{"experts_per_token": 2, "moe_layers": [1, 2, 3, 4, 5, 6, 7, 8], "routed_scale": 2.83, "balance_loss": 0.00301, "router_z_loss": 0.0001, "init_std_router": 0.014, "vocab_size": 32000, "norm": "rmsnorm", "tie_embeddings": false, "optimizer": "adamw", "lr": 0.000528, "beta1": 0.9, "batch_tokens": [16384, 32768, 49152]}
Below are experts of layer 6 (counted from 0) of a mixture-of-experts language model. Rows are named router (the router's row for the expert), up (a neuron's input weights, with its number), down (a neuron's output weights, with its number) and show model dimensions 128-255. Each number is 50 + 12 x the weight over its row's rms, rounded and kept within 0 to 99.
Before each expert's rows: "mostly gets" lists some tokens that are sent to it at least half of the time; "comes before" lists some tokens at least twice as common just after its tokens as in all text. This comes from a sample of Wikipedia text that the model never trained on. Tokens count by the router's weight.

# expert 3
mostly gets: " used", " released", " found", " served", " held", " began"
comes before: " to", " by", " in", " the", " as", " a"
router:49 32 65 56 45 33 42 55 49 41 38 53 39 57 16 41 52 68 44 52 56 44 42 65 72 45 53 74 50 69 47 61 50 32 62 43 50 77 52 49 73 48 55 42 54 55 73 64 44 46 47 51 54 65 37 43 45 52 55 55 47 42 42 68 48 51 32 54 47 58 52 60 71 29 55 74 57 49 49 49 58 68 48 41 31 55 44 50 83 36 61 61 57 54 66 48 58 44 30 44 47 57 48 44 54 40 50 61 30 50 42 40 57 26 56 80 48 36 30 43 31 51 41 55 46 33 61 31
up1:38 43 52 61 56 55 47 44 50 25 54 47 41 37 44 34 49 54 35 44 34 75 24 59 52 35 35 74 54 38 55 49 68 58 71 45 42 55 42 28 52 42 55 50 56 41 47 63 44 39 53 36 57 57 34 68 52 57 53 56 24 58 38 54 57 41 39 40 42 62 51 46 51 56 54 67 27 45 43 59 60 32 56 65 65 30 71 72 50 62 45 63 55 47 42 61 37 71 33 48 41 65 33 58 49 38 43 50 52 41 65 56 40 39 46 55 59 29 34 42 62 51 52 46 31 58 49 52
down1:45 54 42 27 49 51 54 32 60 51 61 39 46 57 64 42 34 59 48 40 55 48 44 58 48 41 57 42 42 67 40 43 32 56 37 45 60 65 49 71 52 58 28 49 47 60 37 52 51 50 45 40 57 51 51 70 22 64 64 64 69 57 49 26 58 48 61 62 69 59 45 32 49 40 62 57 57 39 51 71 71 41 55 54 38 43 42 47 69 68 36 51 39 60 48 44 45 59 24 55 47 52 41 39 28 61 63 53 45 73 33 27 39 46 52 69 59 32 61 59 30 65 41 60 56 45 61 58
up2:52 45 65 65 49 43 53 49 54 37 44 44 63 44 48 48 55 58 30 50 50 60 18 67 65 31 32 41 62 41 36 69 42 41 51 56 56 57 55 59 60 59 47 54 38 69 65 80 70 40 72 46 53 60 35 43 57 50 54 54 50 59 40 52 56 65 33 33 40 44 48 63 57 57 43 57 45 61 50 58 63 49 53 36 61 50 42 57 55 58 40 46 42 67 42 63 48 64 31 50 47 57 50 46 59 49 50 37 49 39 45 39 48 26 67 73 46 38 33 75 61 49 29 51 38 69 35 49
down2:48 51 49 57 59 39 42 53 72 59 60 41 64 72 75 38 40 41 79 38 57 45 46 68 37 42 73 31 47 55 42 49 43 59 41 46 68 59 34 47 50 42 42 50 62 32 29 65 44 54 43 49 52 39 48 60 26 65 59 69 45 58 35 41 48 47 60 69 46 52 44 55 28 37 38 60 36 51 45 46 56 39 62 56 47 34 61 53 32 71 53 60 33 59 32 47 60 61 34 55 51 37 51 56 29 42 68 36 52 69 58 33 37 43 60 70 64 53 69 60 53 56 30 55 62 60 48 44

# expert 2
mostly gets: " His", " vs", " for", "The", " Your", " Best"
comes before: " the", " \"", " a", " first", " The", " film"
router:58 41 73 67 41 45 57 76 63 50 36 51 27 50 27 49 38 75 55 61 38 48 56 84 58 62 52 55 58 67 62 58 61 31 31 44 58 59 57 36 44 32 38 36 52 57 61 64 48 65 41 37 41 52 48 43 52 27 54 31 43 62 47 61 46 43 55 73 55 53 64 62 50 52 39 59 21 49 45 40 47 44 37 15 32 67 46 46 59 44 69 37 65 49 53 62 50 35 36 62 53 45 46 44 32 58 55 48 44 46 35 31 53 51 61 63 47 42 33 49 33 65 49 60 40 23 49 30
up1:43 70 52 53 60 44 38 69 57 63 44 31 28 58 67 49 41 55 59 60 48 38 58 40 43 38 52 45 67 50 55 57 53 68 24 38 58 55 60 50 52 37 51 51 53 56 55 55 39 60 47 44 23 42 69 67 47 51 48 62 44 67 28 48 37 31 56 71 43 30 61 44 33 61 46 57 40 41 53 48 43 34 51 40 45 37 63 53 36 37 62 46 68 61 43 50 43 38 43 63 64 74 60 28 37 34 49 50 38 33 52 79 41 44 53 56 52 55 56 52 51 39 36 64 90 50 28 49
down1:40 67 51 47 62 51 47 62 68 58 54 43 48 30 75 41 52 51 55 49 41 51 35 42 30 33 39 40 59 49 51 43 44 66 59 54 59 55 54 40 70 46 32 54 46 31 51 66 55 48 51 59 46 38 52 53 53 62 61 39 38 49 24 63 42 61 55 58 45 51 39 72 44 43 62 56 64 52 37 56 68 31 47 50 49 53 54 37 61 57 58 69 66 54 50 13 63 63 68 51 30 61 51 26 28 42 44 66 58 65 53 58 55 46 40 72 45 45 36 51 61 18 48 56 51 76 58 51
up2:65 54 52 58 69 50 41 50 53 43 40 54 40 53 68 48 45 38 33 61 64 49 18 63 30 59 47 56 62 48 75 65 48 66 33 41 59 48 56 28 51 47 33 59 44 70 55 45 30 72 60 58 46 26 53 68 55 56 41 39 51 80 53 46 40 45 49 74 48 45 59 54 45 35 55 52 46 61 36 55 51 40 59 63 44 52 52 47 43 52 55 29 66 40 44 49 40 54 53 46 52 65 54 35 37 49 56 38 40 13 39 48 62 60 64 58 53 61 51 72 50 54 44 63 74 65 28 53
down2:40 50 34 59 75 52 34 58 68 60 59 40 39 48 69 49 47 56 38 60 70 48 55 37 31 57 45 41 41 47 28 53 34 59 58 57 38 43 59 55 61 44 57 48 45 47 33 72 61 54 47 71 48 50 79 61 45 63 57 45 73 47 44 46 50 59 45 67 72 60 34 53 49 32 44 34 69 60 29 71 60 47 63 33 39 56 56 62 50 58 28 65 47 45 37 35 73 59 55 41 53 63 62 52 63 43 53 64 54 68 33 63 69 52 24 49 77 39 35 68 72 36 50 41 57 53 70 68

# expert 12
mostly gets: " —", " Total", " 0", " 1–0", "----", " 34"
comes before: " |", ";", ":", "|", " /", "·"
router:46 59 42 53 58 28 54 74 42 57 21 51 35 88 49 65 47 74 60 60 33 38 56 62 64 74 68 51 45 49 48 53 64 47 50 21 51 65 59 49 63 36 40 33 72 46 56 61 45 56 26 59 55 47 53 47 38 46 73 48 29 39 47 77 47 32 42 60 47 42 58 50 52 40 43 57 46 41 39 65 68 43 34 32 42 49 60 62 73 51 40 58 54 43 49 56 48 47 57 71 56 46 64 65 26 60 51 66 43 57 38 36 56 36 51 31 57 44 53 32 44 38 52 38 59 27 61 52
up16:26 47 52 63 71 40 18 71 70 57 53 41 48 36 48 60 26 48 51 47 29 49 54 53 54 48 56 40 78 62 38 58 41 29 59 53 49 48 28 49 31 77 53 62 63 58 66 49 42 33 39 66 60 74 67 52 64 41 29 43 60 40 49 35 35 44 32 74 49 49 32 18 48 67 39 45 31 45 58 43 57 58 56 48 72 40 39 66 42 65 63 93 66 75 31 68 33 52 60 57 61 43 46 43 35 33 50 48 42 41 30 56 52 60 45 38 58 45 53 72 61 72 52 34 57 36 58 45
down16:59 44 65 30 42 55 54 38 41 91 46 44 38 34 58 43 52 39 50 35 50 41 54 47 31 59 58 42 52 42 45 42 49 43 49 32 38 52 60 32 60 54 44 11 57 52 51 46 63 50 53 67 48 65 38 48 37 35 59 45 38 48 42 53 50 74 84 37 64 33 47 47 36 24 52 50 68 55 37 43 62 40 43 56 45 58 36 46 21 59 45 32 50 53 57 51 63 47 62 48 35 65 39 49 56 45 43 60 56 63 60 27 55 51 41 35 55 36 52 67 46 69 54 61 46 46 44 40
up17:51 24 40 55 67 52 60 73 25 44 50 51 37 48 48 53 57 56 67 55 43 45 67 42 62 42 32 35 74 49 55 67 64 56 71 31 72 53 50 49 57 61 30 68 40 40 48 53 56 39 47 56 48 46 51 56 50 51 50 57 21 57 31 64 55 78 68 39 47 48 71 75 46 41 58 54 34 50 48 38 32 39 50 50 28 46 43 81 45 38 46 38 65 56 62 62 51 62 28 50 62 72 62 40 55 55 53 33 63 51 44 46 45 56 43 55 48 51 43 41 38 29 55 54 44 43 61 43
down17:48 50 37 45 44 35 49 33 48 60 33 27 46 67 41 60 47 57 56 50 54 65 37 74 43 67 56 70 10 59 30 66 44 51 72 54 46 59 56 49 57 48 66 49 36 34 35 60 53 36 33 45 59 45 43 36 34 46 21 51 78 52 63 44 43 76 38 67 52 49 57 37 69 61 50 69 53 41 57 53 48 66 62 35 59 49 55 57 64 60 37 63 34 40 49 38 53 26 49 72 51 40 36 44 44 54 51 54 46 51 73 57 52 52 49 54 37 48 53 54 53 53 46 63 58 62 42 44

# expert 6
mostly gets: " man", " video", " state", " son", " body", " road"
comes before: "s", " of", " and", " for", " is", "ing"
router:68 59 60 45 47 42 47 53 58 17 55 50 44 51 12 54 54 57 52 42 22 51 46 53 65 40 57 62 63 51 60 63 79 41 48 53 34 64 53 38 53 43 46 43 40 53 57 46 60 56 58 72 50 30 46 49 70 43 49 60 38 74 26 62 50 43 59 62 46 35 67 49 50 47 47 49 36 37 46 48 48 65 40 55 44 63 49 52 57 42 55 70 89 54 69 53 49 42 61 65 58 36 54 35 42 45 55 51 45 25 42 43 65 64 72 50 49 47 66 43 68 48 21 61 48 52 48 35
up1:51 35 50 51 74 40 38 54 29 45 67 53 51 55 32 57 42 73 35 54 50 46 42 67 28 52 61 41 52 44 48 68 53 35 35 58 58 60 60 27 66 22 57 37 27 37 44 62 48 46 36 57 53 66 51 64 95 26 56 59 38 58 45 53 43 51 44 53 36 50 64 64 53 63 47 47 35 74 58 47 30 44 48 40 52 47 46 72 59 50 49 66 50 62 47 62 43 43 45 45 64 53 66 26 49 44 65 43 65 43 52 61 75 57 54 73 68 44 65 62 51 29 60 48 53 25 69 37
down1:31 65 42 53 40 63 43 41 54 57 50 75 49 23 34 48 55 64 47 58 50 39 34 69 53 57 32 64 44 64 23 37 41 68 56 76 57 41 50 63 47 65 47 56 49 44 58 47 38 49 63 22 64 39 56 36 56 83 53 40 68 28 40 54 55 43 57 63 65 62 43 58 48 35 63 49 61 23 32 30 67 54 34 57 47 40 63 45 49 51 71 47 86 33 57 51 41 53 42 50 48 41 64 58 45 42 63 47 46 78 46 46 55 41 53 61 47 51 49 49 66 40 65 36 60 77 41 58
up2:43 68 51 33 44 63 55 60 31 60 43 51 44 61 81 61 55 42 50 47 27 45 62 55 32 38 42 36 43 56 50 33 50 44 60 67 38 50 34 51 43 63 28 58 56 42 45 42 44 43 57 53 55 63 41 56 53 72 37 41 70 55 53 55 37 55 61 46 52 69 46 72 48 64 11 44 37 47 47 77 46 57 49 65 62 37 52 44 39 49 33 51 76 31 35 31 44 63 62 44 52 43 49 60 39 50 31 31 61 54 48 54 48 66 60 29 61 50 63 60 62 45 53 40 42 64 36 75
down2:43 39 61 56 43 29 65 39 61 37 57 69 32 75 37 55 58 42 36 56 47 42 41 34 77 32 58 61 49 46 67 53 48 36 49 31 48 52 61 48 58 39 46 37 54 53 36 68 46 55 43 33 31 45 53 53 44 44 53 25 45 49 50 74 51 31 45 52 36 41 62 53 47 68 65 58 40 58 67 48 50 47 48 49 59 46 59 62 69 47 73 54 32 72 47 63 56 58 44 50 47 36 31 24 62 45 58 63 45 46 42 42 60 46 69 68 61 44 46 41 63 50 59 71 53 55 64 40

# expert 5
mostly gets: ").", ".\"", "\".", ".", " 3.", " but"
comes before: "\n", " The", " ", " He", " In", " It"
router:47 45 70 54 43 25 59 42 54 36 64 48 29 38 40 45 34 55 51 54 52 47 57 62 42 48 75 65 44 50 49 72 67 42 48 46 66 66 76 48 57 28 32 43 54 69 79 72 58 62 46 52 58 27 50 49 71 30 57 51 41 66 41 71 27 43 47 43 45 37 65 59 41 57 47 60 40 44 33 46 54 39 57 57 25 61 55 53 63 53 66 32 73 39 47 56 61 42 64 50 43 37 55 44 43 44 61 63 30 35 38 35 62 56 54 35 47 29 58 28 55 59 44 43 31 49 48 42
up1:39 35 49 56 32 60 57 48 67 63 71 70 84 52 37 37 43 38 37 55 39 58 62 45 46 49 60 33 44 61 57 55 72 29 57 46 70 42 53 60 69 47 58 61 37 53 42 48 46 61 62 45 67 41 25 56 32 67 40 44 53 68 48 78 53 64 27 48 61 44 55 58 47 33 67 42 53 50 67 55 53 32 59 56 49 50 48 56 71 73 53 56 59 44 47 32 56 54 55 54 17 60 57 40 53 47 65 50 36 34 61 42 49 16 71 49 28 44 38 37 37 42 49 65 62 56 42 42
down1:29 53 43 55 66 57 37 26 58 40 56 56 46 66 65 49 41 46 42 37 50 32 64 51 00 28 46 57 41 57 48 38 30 46 69 54 61 45 53 48 49 48 56 60 46 55 50 58 18 36 53 40 49 47 63 42 48 48 39 57 56 45 45 54 52 47 55 52 45 47 55 41 50 46 44 54 34 45 74 49 55 53 61 60 51 43 23 48 54 50 59 45 53 44 26 44 34 63 48 71 48 55 45 63 42 46 57 48 50 59 27 42 33 46 47 40 49 62 48 47 34 62 47 61 67 69 54 32
up2:53 47 60 46 50 60 36 51 45 60 42 49 44 44 55 48 61 62 47 60 51 54 67 57 47 66 46 53 53 92 59 48 54 63 60 44 47 66 58 36 58 64 53 50 59 70 66 50 23 28 75 54 42 54 62 47 71 42 29 52 59 73 60 36 29 52 46 50 35 58 56 57 57 43 58 54 30 51 32 68 27 56 51 53 60 43 44 55 60 39 59 49 41 55 59 62 38 58 49 57 56 32 47 48 35 43 40 30 56 49 55 55 53 46 48 69 64 44 41 50 51 59 41 61 40 54 38 64
down2:58 42 49 51 42 52 59 64 42 46 47 51 55 42 88 54 40 44 67 36 32 59 41 37 10 50 63 52 61 35 56 72 40 42 40 41 57 55 54 36 67 69 45 62 59 55 54 38 58 52 18 48 47 37 44 39 52 43 43 46 44 50 52 63 37 61 29 41 51 62 52 67 57 62 61 70 36 56 60 49 46 49 40 68 52 55 64 56 73 47 51 51 61 48 55 58 56 56 47 48 71 49 39 39 36 58 57 50 55 51 69 28 52 58 54 49 62 55 38 41 55 46 27 38 44 48 33 73

# expert 7
mostly gets: " \\", "\\", "_", " 0;", " —", "ucci"
comes before: "-", " 0", " ", " 1", " —", " 2"
router:51 63 58 68 57 33 63 59 66 64 23 50 35 60 57 49 52 81 41 54 36 49 43 62 55 38 63 60 63 64 52 65 65 31 29 52 62 68 62 49 57 53 38 32 61 39 51 63 36 54 30 52 49 52 61 56 69 43 53 49 35 52 42 60 53 40 59 66 33 56 61 42 68 54 43 65 52 36 27 46 47 38 25 30 28 72 39 47 59 65 40 60 57 48 54 49 55 41 61 68 53 41 69 43 40 62 69 52 47 49 37 53 75 49 60 42 53 32 54 42 46 63 42 47 38 33 45 41
up1:46 54 44 71 48 52 67 55 55 38 45 51 49 56 62 37 63 54 45 41 49 43 53 51 50 41 46 40 66 58 28 55 43 51 45 52 66 34 47 46 50 65 56 47 51 60 53 54 52 48 56 55 57 49 54 58 56 36 55 46 53 50 40 40 67 42 47 64 63 46 42 42 43 62 58 71 56 49 36 43 48 29 53 52 41 59 69 45 45 59 28 64 58 34 55 40 27 25 57 40 45 45 64 72 53 74 27 48 42 43 55 44 53 49 47 42 49 49 33 42 37 73 37 54 33 55 43 53
down1:60 50 25 39 48 48 44 50 79 57 60 44 42 31 93 41 41 70 52 43 61 60 61 55 35 40 39 50 47 68 46 49 44 52 51 45 52 56 46 72 44 26 57 55 59 44 62 37 60 72 76 53 36 51 49 50 38 64 44 52 55 62 39 21 58 32 46 78 65 47 38 34 47 50 62 51 43 51 51 33 61 39 42 66 49 40 61 57 63 41 48 72 15 57 40 40 40 54 47 68 35 62 46 38 54 53 45 35 72 62 49 45 28 53 59 54 50 78 61 56 47 30 56 44 62 52 79 57
up2:41 53 24 64 54 48 54 41 79 58 41 20 66 32 34 58 20 64 39 74 50 48 42 37 61 48 62 47 53 61 41 46 35 49 51 41 46 66 45 49 26 43 46 38 56 60 53 52 57 41 46 50 52 58 77 43 45 59 29 53 37 31 37 48 45 55 37 63 44 54 59 34 47 50 39 45 37 51 76 39 80 73 64 55 50 35 53 60 60 52 68 69 49 33 45 49 64 59 54 56 33 64 59 58 37 26 64 45 44 58 43 46 80 47 31 54 39 46 59 67 64 56 46 52 72 56 42 48
down2:62 65 47 31 30 46 70 17 59 49 49 70 65 54 49 42 46 55 72 54 70 41 60 50 57 69 53 69 44 47 42 68 38 50 59 68 65 46 33 56 43 50 55 43 52 57 55 29 61 44 55 36 64 62 70 45 72 46 55 57 36 37 61 29 47 56 41 60 37 47 39 62 32 45 49 38 61 46 51 74 17 43 74 47 54 48 40 51 46 30 50 50 57 62 50 54 37 59 49 35 58 54 58 50 49 47 71 60 55 41 44 42 61 38 45 51 61 26 39 39 50 51 43 69 36 40 29 47

# expert 14
mostly gets: "{", " that", " how", "|---|", " we", " K"
comes before: "==", "\n", "The", "===", "In", "A"
router:43 52 79 49 36 35 62 51 55 41 45 47 50 60 65 49 28 67 47 60 46 35 48 66 72 63 54 56 54 68 48 63 81 37 29 52 64 80 70 43 55 43 33 44 67 67 61 61 38 67 38 56 50 52 47 60 74 39 56 42 36 51 57 64 41 44 42 42 28 62 66 61 44 37 63 64 49 63 20 48 52 23 33 40 29 45 63 47 65 48 62 45 52 40 61 74 57 53 53 47 27 37 46 64 44 56 53 38 31 34 39 51 53 39 51 37 45 40 34 41 49 57 30 73 31 59 47 39
up16:45 49 52 46 58 64 38 54 59 57 52 33 48 53 47 35 45 57 36 49 46 42 36 69 52 36 63 39 61 73 40 26 59 50 62 51 44 34 69 46 33 22 70 58 52 37 49 50 36 51 53 37 37 51 57 52 25 62 55 18 51 33 42 43 49 43 46 49 64 56 22 49 71 31 36 31 36 54 50 59 65 34 35 36 35 35 46 44 58 41 62 36 57 39 72 50 49 57 89 45 51 61 47 41 50 38 52 65 46 61 77 18 56 19 68 57 31 51 47 64 36 54 68 51 62 29 44 51
down16:34 45 53 48 50 51 44 47 47 47 67 62 33 50 45 48 60 58 36 50 56 53 52 51 38 53 52 48 25 62 50 51 70 79 42 62 30 52 49 61 38 48 58 57 34 46 69 34 51 44 67 66 50 25 39 75 40 71 66 62 44 17 41 45 65 52 39 46 84 64 41 57 22 57 44 49 55 51 56 38 51 60 36 51 59 39 44 63 45 49 40 52 54 47 45 18 67 59 58 57 52 51 49 64 64 37 51 46 44 62 43 48 47 50 57 53 67 67 51 73 67 57 73 49 24 47 40 45
up17:74 35 73 38 25 63 48 47 62 50 69 60 43 35 56 40 55 73 36 61 56 48 63 38 31 49 57 43 56 50 47 47 68 46 36 54 50 58 52 42 38 73 54 55 42 46 76 42 49 49 41 39 24 64 23 52 42 62 60 47 70 56 55 44 41 56 66 60 50 43 55 43 46 40 65 33 56 53 48 36 32 57 48 73 54 51 45 47 42 36 56 56 49 47 60 45 78 48 31 55 35 52 42 36 51 64 45 23 36 50 42 42 58 64 42 38 45 42 19 48 62 54 55 69 47 56 33 51
down17:58 58 30 49 46 53 29 34 45 41 19 46 48 52 85 67 32 65 54 48 33 49 60 40 27 60 39 44 46 62 48 49 66 55 67 40 51 44 49 56 44 50 48 56 47 39 56 42 53 53 62 48 39 51 55 50 50 70 29 54 97 40 35 58 62 39 50 63 38 49 56 46 76 46 77 46 42 32 65 69 35 42 64 85 55 47 42 36 43 55 51 52 43 51 35 60 55 47 40 42 50 66 46 41 56 54 42 64 58 34 38 40 65 43 46 45 50 64 30 37 45 41 62 52 49 60 59 48

# expert 1
mostly gets: " ==", " ===", "idae", " Clade", " ====", "า"
comes before: "\n", " (", ")", " –", " —", "),"
router:69 67 62 55 41 22 47 59 48 38 42 58 31 66 60 42 55 67 25 44 37 60 50 63 57 38 56 71 36 56 47 78 47 37 48 53 53 54 36 50 50 44 42 28 47 55 45 48 50 68 42 36 43 42 53 59 75 72 49 35 40 49 38 60 34 45 32 49 34 53 74 54 52 59 50 65 44 65 34 45 69 45 44 44 18 67 39 64 69 58 44 41 65 49 53 53 68 35 54 58 53 45 41 39 49 45 58 58 27 55 35 50 68 38 56 61 38 45 53 27 57 37 37 56 56 48 46 26
up1:62 37 47 30 35 55 44 36 44 55 49 51 53 55 63 44 43 48 82 65 66 34 77 52 60 30 36 70 49 41 40 58 25 63 43 49 60 60 48 65 40 54 40 47 61 39 48 40 59 48 32 45 50 45 73 46 45 50 47 48 56 36 56 35 44 47 53 43 41 43 34 68 39 79 34 42 48 41 50 68 42 46 51 32 47 46 41 38 48 39 56 71 34 32 48 59 25 68 41 33 54 61 63 46 75 58 52 73 69 70 62 54 55 58 39 50 55 49 38 63 23 52 29 23 56 54 47 45
down1:45 66 57 51 43 35 45 54 53 35 45 52 42 42 56 45 20 61 47 43 59 61 30 53 45 36 71 56 65 46 50 44 50 30 68 46 23 38 51 50 45 48 50 39 38 46 64 65 46 38 42 52 48 40 52 68 37 60 43 63 62 51 04 64 55 65 43 46 33 52 61 60 39 64 41 61 44 24 39 51 46 40 41 71 53 61 67 43 60 59 65 18 46 52 28 64 37 27 47 59 28 73 51 48 34 37 52 74 37 16 54 31 53 61 46 41 46 53 49 43 43 32 58 71 35 57 57 38
up2:47 50 41 54 39 55 40 43 86 41 52 48 63 19 25 62 61 37 48 44 47 54 47 53 66 53 69 70 48 51 44 44 50 48 50 43 54 51 52 68 39 49 56 65 32 34 57 63 47 40 61 36 54 37 57 39 31 54 48 50 44 36 19 49 71 71 41 56 47 42 52 37 62 31 54 67 48 66 50 26 43 33 38 56 56 40 47 72 57 57 54 28 61 56 43 55 78 53 52 59 37 40 52 34 38 41 60 56 26 52 44 44 42 36 53 73 39 54 72 43 55 21 40 54 55 63 75 39
down2:46 49 30 55 63 62 52 39 62 43 56 60 43 33 62 67 52 36 48 44 54 44 39 44 57 47 39 37 50 69 50 40 65 65 52 50 51 46 42 52 48 53 56 79 46 36 62 40 49 57 40 38 58 70 40 34 53 40 67 50 33 31 42 44 60 64 37 62 45 54 52 62 59 38 47 29 53 64 63 61 53 52 53 53 37 46 59 31 49 54 64 40 51 51 59 53 55 56 58 48 32 33 48 62 57 52 43 32 55 66 52 33 56 41 39 46 44 45 47 50 59 62 50 45 47 76 72 68

# expert 4
mostly gets: " before", " during", " day", " However", "–19", "History"
comes before: ",", ".", " he", " time", " century", " she"
router:53 59 50 43 24 37 61 62 53 56 65 51 36 48 17 44 48 64 42 67 47 41 48 61 56 67 46 67 51 69 39 67 52 44 31 55 47 57 60 55 53 55 50 34 60 67 67 49 63 56 52 51 51 45 41 33 58 64 49 35 34 47 42 48 61 36 36 67 47 57 65 33 60 43 47 57 59 43 22 51 58 50 35 47 47 73 37 73 76 72 48 72 79 58 55 59 73 43 40 68 46 15 68 67 47 62 58 59 43 55 32 28 75 33 63 57 65 33 57 34 43 37 56 50 56 36 53 30
up1:38 58 56 61 73 50 48 41 60 56 52 60 39 61 58 39 38 60 66 23 48 76 57 33 41 57 36 42 51 76 30 50 48 48 54 67 57 57 47 51 53 63 34 65 43 56 54 56 61 70 33 47 53 42 59 45 44 60 79 35 49 78 45 59 51 50 53 61 68 71 55 62 52 14 43 40 57 49 44 56 47 58 52 49 43 23 74 50 83 51 45 52 56 51 40 70 54 36 45 34 38 76 43 62 53 43 53 74 33 51 61 43 53 18 45 56 30 40 38 45 33 31 49 57 38 40 61 34
down1:34 42 55 59 48 38 39 52 60 82 41 64 42 38 44 48 60 46 49 56 43 37 43 30 24 44 43 65 36 57 53 32 38 49 36 45 58 44 44 46 51 49 53 48 55 34 37 49 44 59 48 38 67 26 43 54 57 56 46 48 62 38 48 49 52 65 46 45 57 59 74 35 53 68 48 73 39 38 53 42 74 65 37 40 46 77 62 37 46 66 44 56 57 57 28 38 82 33 67 66 71 58 49 23 72 53 48 41 65 69 41 38 43 53 55 73 54 45 73 54 49 74 50 42 70 70 41 42
up2:56 69 56 37 55 43 62 58 48 41 57 61 49 43 66 33 52 57 64 59 38 38 61 36 53 55 67 64 51 56 40 49 58 55 65 54 68 61 53 60 56 63 54 46 42 57 71 33 41 44 57 52 44 32 36 58 56 60 53 51 59 56 65 55 64 37 64 42 58 35 90 50 40 62 45 49 49 64 42 55 31 70 47 46 59 59 38 73 58 68 46 58 66 42 43 34 41 39 58 65 44 24 39 51 52 34 35 42 34 41 58 54 70 54 54 41 57 42 54 59 67 56 56 59 38 71 21 62
down2:51 59 47 49 39 51 43 50 56 66 31 68 44 41 42 56 58 59 42 56 70 33 59 40 47 66 66 68 57 25 50 49 64 43 76 84 35 58 60 40 68 51 52 56 60 33 69 49 62 46 50 49 60 35 43 27 62 46 52 64 46 24 43 42 55 40 52 48 37 46 64 43 53 56 56 64 44 29 35 54 44 58 48 41 34 68 77 47 55 54 41 55 53 49 42 54 56 49 58 62 66 63 43 43 54 73 51 61 32 72 55 55 44 36 51 56 52 76 42 55 23 48 52 35 76 26 51 43

# expert 15
mostly gets: " km", " Total", " %", " MPC", " JPL", " ft"
comes before: "|", " |", "-", ")", ":", " m"
router:49 56 71 53 49 29 66 60 48 34 37 52 61 80 48 59 38 58 57 60 45 55 43 64 68 54 57 74 45 50 64 55 69 46 54 32 35 65 45 48 52 31 54 48 66 47 56 52 31 61 41 63 52 51 60 59 63 48 44 38 42 53 23 58 50 37 61 44 32 25 76 43 65 39 47 69 34 28 33 50 50 41 29 29 36 57 54 77 60 56 54 55 63 55 68 55 63 58 56 66 41 38 57 61 50 52 43 67 51 49 38 37 66 58 60 47 49 41 66 44 54 56 44 44 53 38 58 26
up16:49 61 59 46 55 65 50 47 47 46 47 60 57 75 27 67 63 33 48 49 26 39 37 53 69 14 69 43 39 58 67 65 37 34 56 54 37 35 63 60 49 61 72 64 54 79 62 42 41 53 70 51 39 66 49 51 49 54 55 63 47 36 45 39 49 33 37 58 54 70 55 38 50 34 34 70 37 55 70 29 58 42 35 80 65 43 64 71 42 51 52 37 81 69 55 56 67 57 68 48 57 53 56 39 37 45 49 66 41 48 33 53 47 55 53 58 34 49 68 53 64 30 57 23 63 39 35 25
down16:55 34 30 42 55 48 64 52 35 58 57 73 48 43 26 42 38 31 54 47 56 27 39 49 21 59 56 47 52 53 43 49 50 64 42 28 52 59 32 29 51 54 37 54 32 56 35 60 40 52 56 44 62 50 30 40 52 30 40 51 35 61 50 54 56 59 38 51 25 53 71 76 64 61 34 50 49 56 45 69 45 40 56 34 35 47 36 46 28 50 50 51 60 52 50 64 55 49 47 34 31 47 47 56 55 50 33 51 43 30 50 42 57 39 57 65 41 51 44 55 28 62 41 65 09 35 59 30
up17:49 42 56 53 40 37 47 35 42 18 41 51 42 74 64 29 31 37 39 39 59 47 53 63 78 70 33 52 63 50 57 46 59 65 64 57 44 63 54 51 53 39 45 52 46 66 40 50 43 51 50 51 44 45 52 64 56 71 37 53 53 66 45 51 53 54 59 51 59 71 53 71 60 53 76 41 58 52 25 58 48 38 52 59 38 38 58 69 59 60 51 53 42 58 52 53 50 48 48 44 46 74 43 69 68 63 31 56 14 25 51 38 41 35 55 41 38 43 57 44 42 46 62 44 47 54 55 34
down17:39 71 52 46 50 49 72 46 46 38 67 53 63 46 47 63 41 48 39 60 54 61 51 43 49 48 55 47 38 56 40 46 51 42 47 57 37 37 52 61 31 27 56 59 48 29 56 56 68 49 52 44 48 40 52 60 37 48 59 53 59 37 66 40 46 46 54 41 39 43 55 65 29 56 47 58 59 50 51 56 48 44 52 54 54 41 49 68 46 60 48 41 68 62 67 58 57 46 24 46 56 46 75 51 55 43 61 40 43 40 50 64 66 52 46 56 46 45 64 33 56 22 60 67 54 46 54 52